config = dict(
    experts_per_token=4,
    activation='swiglu',
    normalize_top_k=True,
    balance_loss=0.00695,
    init_std_router=0.0216,
    lr_router=0.00148,
    lr=0.0024,
    beta2=0.95,
    seq_len=1024,
    train_tokens=578800000,
    dataset='wikipedia_en',
)
Below are experts of layer 10 (counted from 0) of a mixture-of-experts language model. Rows are named router (the router's row for the expert), gate (a neuron's input weights, with its number), up (a neuron's input weights, with its number), down (a neuron's output weights, with its number) and show model dimensions 128-255. Each number is 128 + 32 x the weight over its row's rms, rounded and kept within 0 to 255. Numbers have three digits each.
Before each expert's rows: "gets" lists some tokens that make up at least twice as much of what it gets as of all text; "comes before" lists some tokens at least twice as common just after its tokens as in all text. This comes from a sample of Wikipedia text that the model never trained on. Tokens count by the router's weight.

# expert 30
gets: "=", "\n", " =", " he", " He", "ly"
comes before: "=", "ed", " of", "s", "ing", " to"
router:050108092135111121190121120036122125129143136130133146130176119132123163128125119110138119101177146156111180114115015095140133132134128119136119119224122129126138121113156129172120119101150164112126093095084140156169099127145118070129073107105176139118156131103062062075053168125125114143169083140091132197118128120091126130117076127115130119166156122144133148136142106170147113159200
gate1:221117141144148157106149141181164046077158077161120167104142113096113067093158108110140116134138126147141125151118103094098148113133095126119118177116142122133139118073122148181159103109116133075115156138071075167147145108094163096155126111113137080104166158122090148087103106187166124147111124118147098157146103119143098125158115142154135141107152142139140216075100115107147070074075
up1:178152155144145092136140062144147166160107081173121125131066163144174099104166133191124143101135078065107178167105159095166118153130101123113093071149178134104152144118094116165137123127198153107139145172207118133124141133085142144145094160106108200080067127083172130152152097171126145143101095179117077101186141162129084101145137140157107151181130148154127145168131197132087156120132
down1:101161112151106125123163126176083077156184110154163151198076151130130114148175125141151104174117157142150080132133168095126120144077067128121111117106194184092111099131140144129158135166115187112104133144141114127104173160168165119122127086069177140142121142086171091182130114111128147130126166106122127112117165124090154094168136153068134111150131128148128120107161110143115091103103
gate2:112120112126110109150114099088102131094115178120115154221171131125132155085132104181109110160150124135109088119186103101094120123128169165134146170183154124123064121152143118111119167129022086126144164123101134101149180133132106188167125161162156134134107147165131087131123102064073117131132121178153116178150102133137100093116168132094110174132120140084111140144141070147149128137137
up2:114131114182122151124124104125104196149156121093190106105079129098176130168149141121115156146070140134147069197214127159141128196112122090180117151137124128082124142104115111143163117109098175156183132118204131160103112159137161122104179102179123096099113137139068136179100160146176118123210048072090120131159092149119120138185130150090124094116077085150137074147127105155121130173200
down2:113096180095188175134160085171054164072182127144137124158101133113139084111126123181185109181130106128130150162185188107154091124075078114132109122108175101125134139097154082110126117146094163162115079178095099169157164130144149119101136098097070131110096148169113119096117081184091101150144133095103106145200154110099108118101144123157140101085140179176140044109136137097148102112116
gate3:186169106147157088141100124129185152097148074113142113118134132172130087128118073200147117165034132141160131109134095115140124092170162156187146148087113145073111137131140119161093102125112076119151176106102114150144164155126104134133122124135108054114124114156166111120094151169130158146102126093105185195124151131085088178155124099103109131101101118175149176104167092157102121103113
up3:109100110147112145109141155147112105112166145176070084130119168162123180086133153058139056146134186076160025150134102093133095114093108111151156157126149182124193086096141182166142143056141148152113138156146129147107164110100221109073149137114100180105127124145145092126126182109098133175100127146133091112126056075104116116126140135086172155123049085128173112172192127114147147139148
down3:153117067174162172114189159062110153120087090156118143161140155118133082129152162209132228206127100074153123137101091113093135120132088127125097134136115120097123119098108090129145138116076145125151089128153151095095150134138094137109116109156175148110144133097141102134177095112123130169112137096162179110152087107150107148149109201117128158149118130062113141110109122105183159092140
gate4:174103160126119111149113142179092140104146140133135138181157080102090162111076119163095143097079118170098087129141105142114141193122207170118132147148143147074179105116131181149100093129148078147116138103129098139170160129179143103125095101135125062108117083139136095110090099129153080169103108104130155131130139097077120188140165101051116013144123151148109119107100123143125142115055
up4:137108156145080119112060147167097103237157073112158089099121118079201106115104132110125159090194201122104146093114131122169178124138144091120081145088125155151142141214147169153090163151117147082192086084168089083110142177155139090093191118148126125101157105071115119180132122142120077186099133075194142148112140146151167158093187107114053114161113123132154145177034138108154079159126
down4:145091162119126126123134154193154101189119167139147076144228103126154198124105148100123154192110105101117152082114145121073129130079140165138102175124106167129103101172124179165110177140120158148118121099161127132133096156126140105161154092102104142153153079118126150141117097115106172109125162150122113158137157084162129102151108135094165140137166100122059104123107088126083098174088
gate5:117170081106177153066097131062137125109134165190140114063111177083154143132118122126043118088154157168187094131127140129146110125094110112107120147159225137136091093095125088129108124139148078139098081110136141189127118167145172092099117122129096150173118124115183105139111129055083106101152094142075105154195100077091165117095181154092103159135117140178130153124162120073157106150104
up5:164172115100185163140113133199121112151124066133174107102086159132088137107092086120199112106095184097151153092115129135073226131172129103158133093162168114141128185182106107124148137120110119158070112088083142103145068122137058120115120161073150112094086130190085113118141139128159042114136141096219149145161123118128107113132131092116144109128135148096184089148161134190094128143156
down5:173079129134132149187164116128086073181182156127129154156104087142083160195132127125049100101192122119191163133178152110178112184193101165106122128097136121176099175061131050155177085100151125093099085122106155157218115119150119121097144142084185075133173091122138099157157133143098131129157157124143189086109113132089080060148133172123113146154131117130129113083146185156140158149176
gate6:094112185131183145170181089132157141142134097126176149150115068139150195142141154151154086092144052136125195147099049111147075133107179117104172128082175167141124141112134155146102100107113105125136132063092092143108111132164141084148126160106107156141155090154148102129179161159106103185202126116083127159151145163139151128113130169161162166154132138157130106130097178095099085154140
up6:124093077100120117107151181208152118151123146110135118104136109186091110103103153154082121086116118096093129117144103117148162129118140191095143120150195131097143106123098151074080195080167116148129167110100164121170122143135122182133146113136119165117078165080079124145143129125153141120156167142160138126133113176117154165113161138149129164155136104120090093138113094116139099204150
down6:167104138086168092104143177113120089141124218111137173134077126149064086178094144133143108105109113087110185112098171073084117100148152092108103141137129046141128145138126181137142126126134120159097142083149112117154103106127108132073079151096112121101083178085138163139191129165159157168130124113154160113134086064138191112103089137094111155125120150140121082106088117098115184155117
gate7:202071154159123145162077117062096175139119200112120066121155180124123122142154117187126129071117166192083100101124130160100119171098124089128173095078174154139073144127133156136093150182101112082141121096120123119131131187201097107130147079102183130136115094138063077083160160135170100144134157161132172166162174162148133132106073102096070109069131141149089166149167116070151134133107
up7:098112106155152144177100148174178076131116139159136097130161147152176116113059142115175121171101166125124119077180189141129150096094137100084122108104102207153116125097136127143163177118111102123121123078118137103195062117158124102133091139084124122114155098138058188096109122109132134099164094142115120178167122202038075108080142113141133161114175121107175128125133128099129151122108
down7:204137142155180149147109138119100084121114104123154104164113128148137122058119108075150109079125136175143138126142072080126140150174123147054084125127051101140131156110091133156085159107144096137160124169134127131102126094109109140120127160117161135105158093088139166104092134168127135122125118085131149168164136117110090045094119154090110122147159171103052179154135107128113127152115
gate8:156130134080139151094144132089106158172123150126070098173126115138103133085162118130095158100129143109148153106095141161149157125164204168162097091150130112125192067105109114177130059113156076103125151142160084099089130146153132116115141157111132090099092129181167146161177116185113111124125130188105120143132147092103124137125153142134108088138149144108146134147111074113144131149122
up8:115127069127105121116050135112082105128164125147137142165155189104121167164132146116189149192126098092144157144155177112091121186153110103129083099088136134074160091165123071144044098140136102128127056106093127069166117167116093120121123142110141157135088119118175144113054174065113135166152170111125170164095103136162153117113050140084097156139158166120131154116128092125102137141141
down8:123075155107128201100099151101145117064121120047167140128126146139090186170104167098110116113120075141167113128086092107155157125177129117149105103157150141138066108177133131062110128134119113105158083163153115129125126101134136182122165128150121111123148117080112112160061135092194133131187128116114170158156065113150131189131097087155046142116115112084169099067147140138157166187145
gate9:139146126138155101139083069077076104073124125128127097076161124097096127137173143142130098095152069117119128122120146157168149153122128137120168133118201164122080112081131133146110125116137146096140105152112117056073117174138159095121137117176107150102139137097071186130124077158101154144132139129060140155126131097147147108145090127128084040101159157177150155118111098133116106158127
up9:094178087141119134115107081130106126137098112164142112095208109204102161111105108150164097156099098189144130059083139062155059104132087121093126111172099139114126056117137082166124167151086123130164163153118203107110094154127119076101072150155109116134147112130067078084169142171148175123105086161096120153153192094114084138098100142098173085174131162174183118139156095128140134126161
down9:137156112116147152120112092113107152145130105153171093116128135138182138094153145179136074121113126113129098130139153077125130090055134130106140079166172124128164193113154128064119090093144077089121118192116105101094166110089152078145133204126115107083105163193092094125133163084084202095139120110159107168089069136080166159111128131148153113101084131070083129107147083124137160110135
gate10:112138128047114237143155114098136206116092161160083115158101176112152121119166127137086082070063131168111089170105164078074079136158182164087107113122177099113129094088102118102111144181122055154122113163089079092137152132087156076139097156133129149069060137144113108148084100149146127159108183157120177131054130101075099158099165121118131104179158095182111169108150116090097134185183
up10:172127118101107172090135120122091068136140186124108130159121132084096065117150112136110156116144133151165161098105123129169184146114131102143132096177140142140085095155038158061134086093139129113142066111157131163140080134155137109115124065086121145145158111140115137116083167167171154107116069093179115131119129109182143170113139160085131150114124217123101134112104169136110145137124
down10:114122106173116160222153061068162124136147097103172146116105096119173089105115078139153158113103159129138119132147164077131113081126120131150136118151179097095136126118142160086103125174135177126144159100197105118103118155153167131201146068135082157156115086093078132170132125071136156137132192056098130138077204072165124132123160077090087119080129187179132067095144161119134138103125
gate11:115139153110128206140086099120095117150116152150181106159173057156097142144145136125109105098161125224167039144134122131151096130170105141146087082114088145062124106126164098061199083123139125134152122144080079054134102151137136132121162048112131148053154161047143125219065097130121124160103107128147117175183072197137176107144137080136125104130140141182115183213158084179105080135139
up11:144176151102178143104152087144128130122100113147112101190134178143133131082124135131109161127088131122142116173100142144129117127156109117137099081134116172132125142120146099172116153131162139189110167196131168095138167122184148090126145127092123145183145114178112123119129146032149165092124132149093113109130061076131089140168102152179189155139149169102114174090178099056151107137119
down11:140139123097143119093147168139140129177059132104160121174126121125126135104157090159079157152147114101180180148137147145155115155099189116116100128155120097099118101173159106120178165149150140139126119098148142175133114143083144124136107166141065090125073121128170057125159092176149099150137161119119121196087120187154107068103101079139163158099077143118169099097127147144165139131231
gate12:145087110124134147180140153158097097112142116157101129112154117129143153103135106176147146108136121163096062119152108108140150118107066169160109151168122131123095110136135138127130140162159095176112082139106125160135127110152181108156122171084157094097073088118170197113105111095122114153083097131119068142141148136119161109097179140133104191141160103135121203170194068164132100155125
up12:096157108106143135138125194146147137080171097090134101152079145122138131210159190112113170172118120160112131054084079148161158146145102071110109117124126087141127102119120162159108153166111152125125076061146112149118101089199090125104082107134137139118102116140143157089156184114119138161063097156137113163122062138149103187086108093165104132098177153119111158136139089150111128191113
down12:164163142074146137110095158106103114150174156168136119132118156092158154185123138145149138174197107168163093149148128019124123153100103076125179142096158179073093126121178163139191165136074179138108163106141138170103121153115091123151090137130135080151137098163110143129169167129135117047123158110124102204157144080148212122163081184130083147136099145114123134123114115119157143116115
gate13:114130199118085100158161147086130107130173163133034138145160091175117163130128142167103095117101110138137108102132152162141104104078155110098137110184192120168120119094096168110086085106111112083132073115078096105166183136114142119136107131155164074154153068148151092156154167083116129147135141135130174085137147100019103151085102133077061156153068102143111146100154144074106101106120
up13:140151041111113165113123118150146146089099204064078134130214090119149122128104083143099110132129150107110108115129076159103128121137097133168151101073156104097171172066140102116131138167159131182140120136157080154074178104108164195080126188141190145139057101136110115111189150154068155152087127070120150122161129150120229155123099133122075146160092126116181151140090102132085117104130
down13:100134136180135134184085132122149114162146123112170146169165102116094146147124060103141076145118056149141141113164088117122139137135133145119082203149159115137117116135099082069081133119164106137107148129118177195111141108203135180062116202148110103092126049108168131135123157133182196093183173115141143154062122110099142092183170193092137173134155193097136077147146136109110141077086
gate14:089128172029084101116147149038090140135091158074134114134074151116170107178123145118064141110123109118122139157098135205130099124126186112119130150107120118077093114119110156058112094144148079126122105083147096118132090165131105175190113121111142190077125119141104138116090113161089186150147153128093111145126104127123179114105151058101118118169140143229191161137090077110141155171108
up14:169135174062121163152132189177156152083176060123148154134111141147168129105122161086073161122113133119141125128059108125129107105087180166089165123147132125075110158091105138125052130148102167152119101116097168078088158122131138150133082079086135148193140151156084147150099164206151175121127160082173064144139151142110091133140127175143096115156106159101148080110129134088132087107139
down14:149097125130118142100127145178108167094128106158227104146138127130120091156144169107107115136127116151096126120120102182108141128109134116118122140083189135128101136116055177146153178145163140137089123131133149100133113149161131142164116121177157162148177148097132112151191133151130096096107137122122099174119130145147074075149111168160125142110173132173148130143092148119132097137096
gate15:121131152142111132172128153121163117086188156118106209116136099108148081166142170078130138127124128131122148161129141154105138138151119072099100183127138128170112062194134088117154139057147097088097138122069118164101063075140120127179131120116091157127134104114154174095119123105074075123063081194105097172113112156083074131080120120110092140139140092167141124125107146030141140092103
up15:143108128136100132131112110176154169107116161149141142107075061116122104096150110079134125079122098096137120088158146155164137144186173107105154108113118255187136178166137166166176094060109133111105058113177115205198153128120053088071133120174173154144123121185160147118084185133137120181134109143166133114098135094167186197129159096129095044118078197130090146150126114075120108111149
down15:127092151111188128094133135081119184175106068146066126067092148098141074124125091166113114130122085122106133099094163117137126144101144136110127067122174123156134109142113065135186106093147141130177081119134081154073171152147035116086102203149102089109104130177085161125071157138144149086135115140165100130117180105110133144104148114146148184142105090136117173114131155102145080128140
gate16:135142148152127169110109128119120099132167105154077154094157074118174109129106138167088137202119117155142134112126176164119157146165102095150148097081155144091067121168117144127121078183101082140177175094120078067090123182147162087088146190092155174153122138137140157109155094077157205128127141215116144139127126128089084138110160106117184115138157077220085101135173122213119172177106
up16:146074103116041119171082045150156077126116112139116138102173103160175129123094168067126153121146104113130178161153145140105099132119115068104075156153216146096141146163108110099160133176182187089200146139165103097108140149131078104122107108111139114115082077156142110125128131073113118137105103184120185175130076147140076113158103097139103191079142067118071117123186132162092186110143
down16:092118098119139134118127095114139114150094091193180226093143127056163153133071130126140134096139119122150129113155109173124212107145145061113101091135110127124142131160147154127167094088116158129128165096169137123165118139146129152123147165189084152131136140125132163112095138085139119169095149211097093155159150107196177121086102136148168114141154124084138119095091124101133107082102
gate17:119115145111190189106114132097147145125106094103144126121099067101187123201128186115071066061142126170068140149161132073118206183076121178153146188209058134157160110142104091124098153162176134160059141087095157179170119093110173144132144105151141156072071127096135135139091120109077127115109156121177064146112095146127090200106112126128193110093106129173089136120145181078166112179118
up17:102108148167114125120147151075104131136167170099157105164138130124171085109086096045110148159160089102141120096144105097147136127097137127079200077094169122144109151164097138242126139167127133168100146144141197149134147112120120164052103164149090114154099122143158131133116172170128108092170105080115164164191075176114110103123195251158124129156104108117114126131146160130056158156103
down17:116140134106117141099127174138077145128155097098142096136062122194153081175144150145176071132121161143127139109132155134114075116139155102140160099109096149147159092152110125087146114131069123132178139149104191181098085112149165149095165101116111161084132141106155184116148126212157052179136088131121082109069114139081085156122114164164079117123158147160116089133119111168099142159130